python train.py --n_layer=11 --d_model=160 --activation="swiglu" --normalize_top_k=true --balance_bias=true --norm="rmsnorm" --norm_eps=1e-06 --grad_clip=0.5 --seq_len=1024 --steps=7319
Below are experts of layer 7 (counted from 0) of a mixture-of-experts language model. Rows are named router (the router's row for the expert) and show model dimensions 0-159. Each number is 500 + 40 x the weight over its row's rms, rounded and kept within 0 to 999. Numbers have three digits each.
After each expert's rows: "comes after" lists some tokens at least twice as common just before its tokens as in all text; "comes before" lists some tokens at least twice as common just after its tokens as in all text. This comes from a sample of Wikipedia text that the model never trained on. Tokens count by the router's weight.

# expert 78
router:504516485549531479534425539475547435474527519532591576456469507520508535502536515444500523514518545510509464481480508535486502543541517507566513570519496496488569548471459487527484440477463534509533434445497533518455502493496501493498452493523503567522540509492427407544454556482515476453417482429491545500533496452528499438485410522458411454480616545534453484472411452431501503511538472473550523517436490460527552514529483509492536467536548582516490418537491435523504483460528542
comes after: " |", " ", ";", ".", " +", "%;"
comes before: " |", "1", "0", "2", "3", "4"

# expert 87
router:485488474557553449578505500429508407541505526496539509515536518462451574506486461465513528533449498461543514477487565514539468527501616490531525524560505524523515553543434513524550504457457529499500494447476500442470444451568524526564481438520561502466486454476441439504515515542507489480479500416531507491584530517527458478345483555481480514506521448439507475524569404496474506494529464504535496557451490461511547499528539566549554458524554528509500507500548460525485507471491518
comes after: "1", "0", "2", "9", "8", "7"
comes before: " |", "–", ",", ")", ".", "),"

# expert 93
router:467466475544547408545495564493506386555487604530563531435533527496479557474510510482516532545535540488506439441521489480517476492461547488557488556472550447490569518551414488555507485496501529456572469472445500495442511463526475497486504513486492537480529499501510464476545501491543451453477571473503496548534466464498483543444543468501485466579519490517488488514521426514594481539521518513521523518530538487526507496532564521532525423518495598577483398532458426493492438445491506
comes after: " in", " of", " the", " In", ",", " for"
comes before: " the", " he", ",", " of", " time", " year"

# expert 113
router:527506498549557436494514514430536485538467520510530552470564498537514578480516496460485496543512531465496467452555480474489493519530504548474450511506529496527527489473499489454510535465495592528523497457528514461443480465524491556558434446480500532494481487503446475500539529484463448449419510381503567522544514459532536459384426514457448449492541505492472522518551458506521484535538523420544484609452508447518512555547485512437532413543539594500572457480517458558516484518506511
comes after: ".", " ", ",", "–", "°", ":"
comes before: "0", "%", "5", "3", "6", "7"

# expert 160
router:499473497584571479541502548508500430558481501520555502459492525511455532507495487449433601566501483528529481495491438460466515486547529463583491475450540479465571531519485520531508515453497495512565537465486510475509528513460489557484490504498531538538554494477472367525530544545516477479476470483496516490501427505513548457442509506448423520432557575469458479522532534471491398467493489483488470533484444478512500500600549510466528421467486601490548526471461484560516563460438530
comes after: " |", "%", "0", ".", "5", "4"
comes before: " |", " ", "%", ".", "0", "4"

# expert 86
router:501460457549542439592416508529489422588529538585556485532550544492454527533448434478480517509487622512487519494451471514485466474495575527565514550507520502537482514538489496560520457455542564461486504464456467449467478489560481474515533432428541494567501494518498399516443472495496467496496549421523516450500477485505486519473508526524485481520545502425501568488559445535527505502493518459500503518456449475475466506542561545519503421501490530554448516424496466488518439448465499
comes after: "1", "2", "0", "9", "3", "4"
comes before: " ", "1", "2", " |", "0", "9"

# expert 185
router:539470468557526475485541491496514468501474534554561572491473532481466481538479487505427539510484542502547437484430473559449486500506546494548510558541577460492525506475446472520577477444485546484617533471503508536505445467484477472582531472534580512481540518556451488513461554515504487432484521498507547475491527477495459501459425526419477459530581519481493452527557489484508488476491479448540481571490410474499580569527516603514563442498553479534478538472510471505527425448472517
comes after: " the", " The", " first", " a", " his", " st"
comes before: ".", ",", " of", " in", " was", "s"

# expert 181
router:586474520535503450508503587475537429489502505566544530481494461467463537481527481444523520503490510545488497481488488479540471533472506491526502577515564441471561534505439456548494440484563542525541496449475437446480472439501531504473539443532470515549464537483434489505444548457536480454461478411519551545481524512477519457423548513502454401458586494472491560534552410513464468434545488514498489593534488487485479498543533514509529434502514550502542478484575458502447474409498489
comes after: " ", " (", "–", " $", "/", "^{"
comes before: "9", "0", "8", "5", "6", "7"

# expert 177
router:505463514560519505528448490528513425587557524575530533534526525448464529476498461461488530472531533524570476450455492518433488465584531489503465569557499484512497533515485463573538423430470532517512513459470549510487496512523434510540479456541522499568523513507487430533474537432540517468419437411479562498523450516503444498519454569453414442473496566542434564520501479464546511530533521541539532524437465516530511499512552484479554458546532578563506503499530462517536496459473529
comes after: " |", "1", "0", "2", "4", "3"
comes before: " ", " |", "1", "0", "2", "3"

# expert 143
router:546448460538509455498491564546540421484521537561550462496530490465471562463551446460498552504517527516449445433449486462483479513529523452526539573517532434473559490504446473487514429495517521540589506469507505425428491439522503438521548451558487482586482464470464426471442489447528455459523505423506547529433494477513512464468513530493444391479573540471444513520544467505462503476540481502566507557501510481464496493543557526527505460490554578496508456487523431519529477466511511
comes after: " ", " (", "1", " $", " +", "£"
comes before: "0", "9", " |", "–", "8", "5"

# expert 6
router:469466467574548436588489550525497484554459511531563494458487497436462481506507457440487591490488557508498461533497463447450500422536567503462507551502523470504574572463511537518550478454518573487521478488536469456415467451501489541495506505464557548531531519514464428523432537500494411464487497487517592529483479488546442508447497511475521481496485571544432501480504486507472463506562544527510511547476432473462500522551515519520572397485536528501561497471530423527536504503453563
comes after: " |", " ", "|", ";", "\n", "|---|---|---|---"
comes before: " |", ";", ":", " Votes", "–", "|---|---|---|---"

# expert 167
router:516456484529512459573469525529516421525496541514554536519542521507458567517546445492520476544512586470532451378569459483484474561478509454547469493505524468500507484564421460535503505460525567498468479442443474479528534401499463526548482486481453490533484473549456462582417488520527436440444575419469526545561506492578515488441470497504445444510577480457481541495547503485519472490516508498547524564503489522483503527538507521508476439529537488558548458442508466506459522465466494
comes after: "1", "2", " ", "9", "–", " ("
comes before: "9", "0", "8", "1", "7", "2"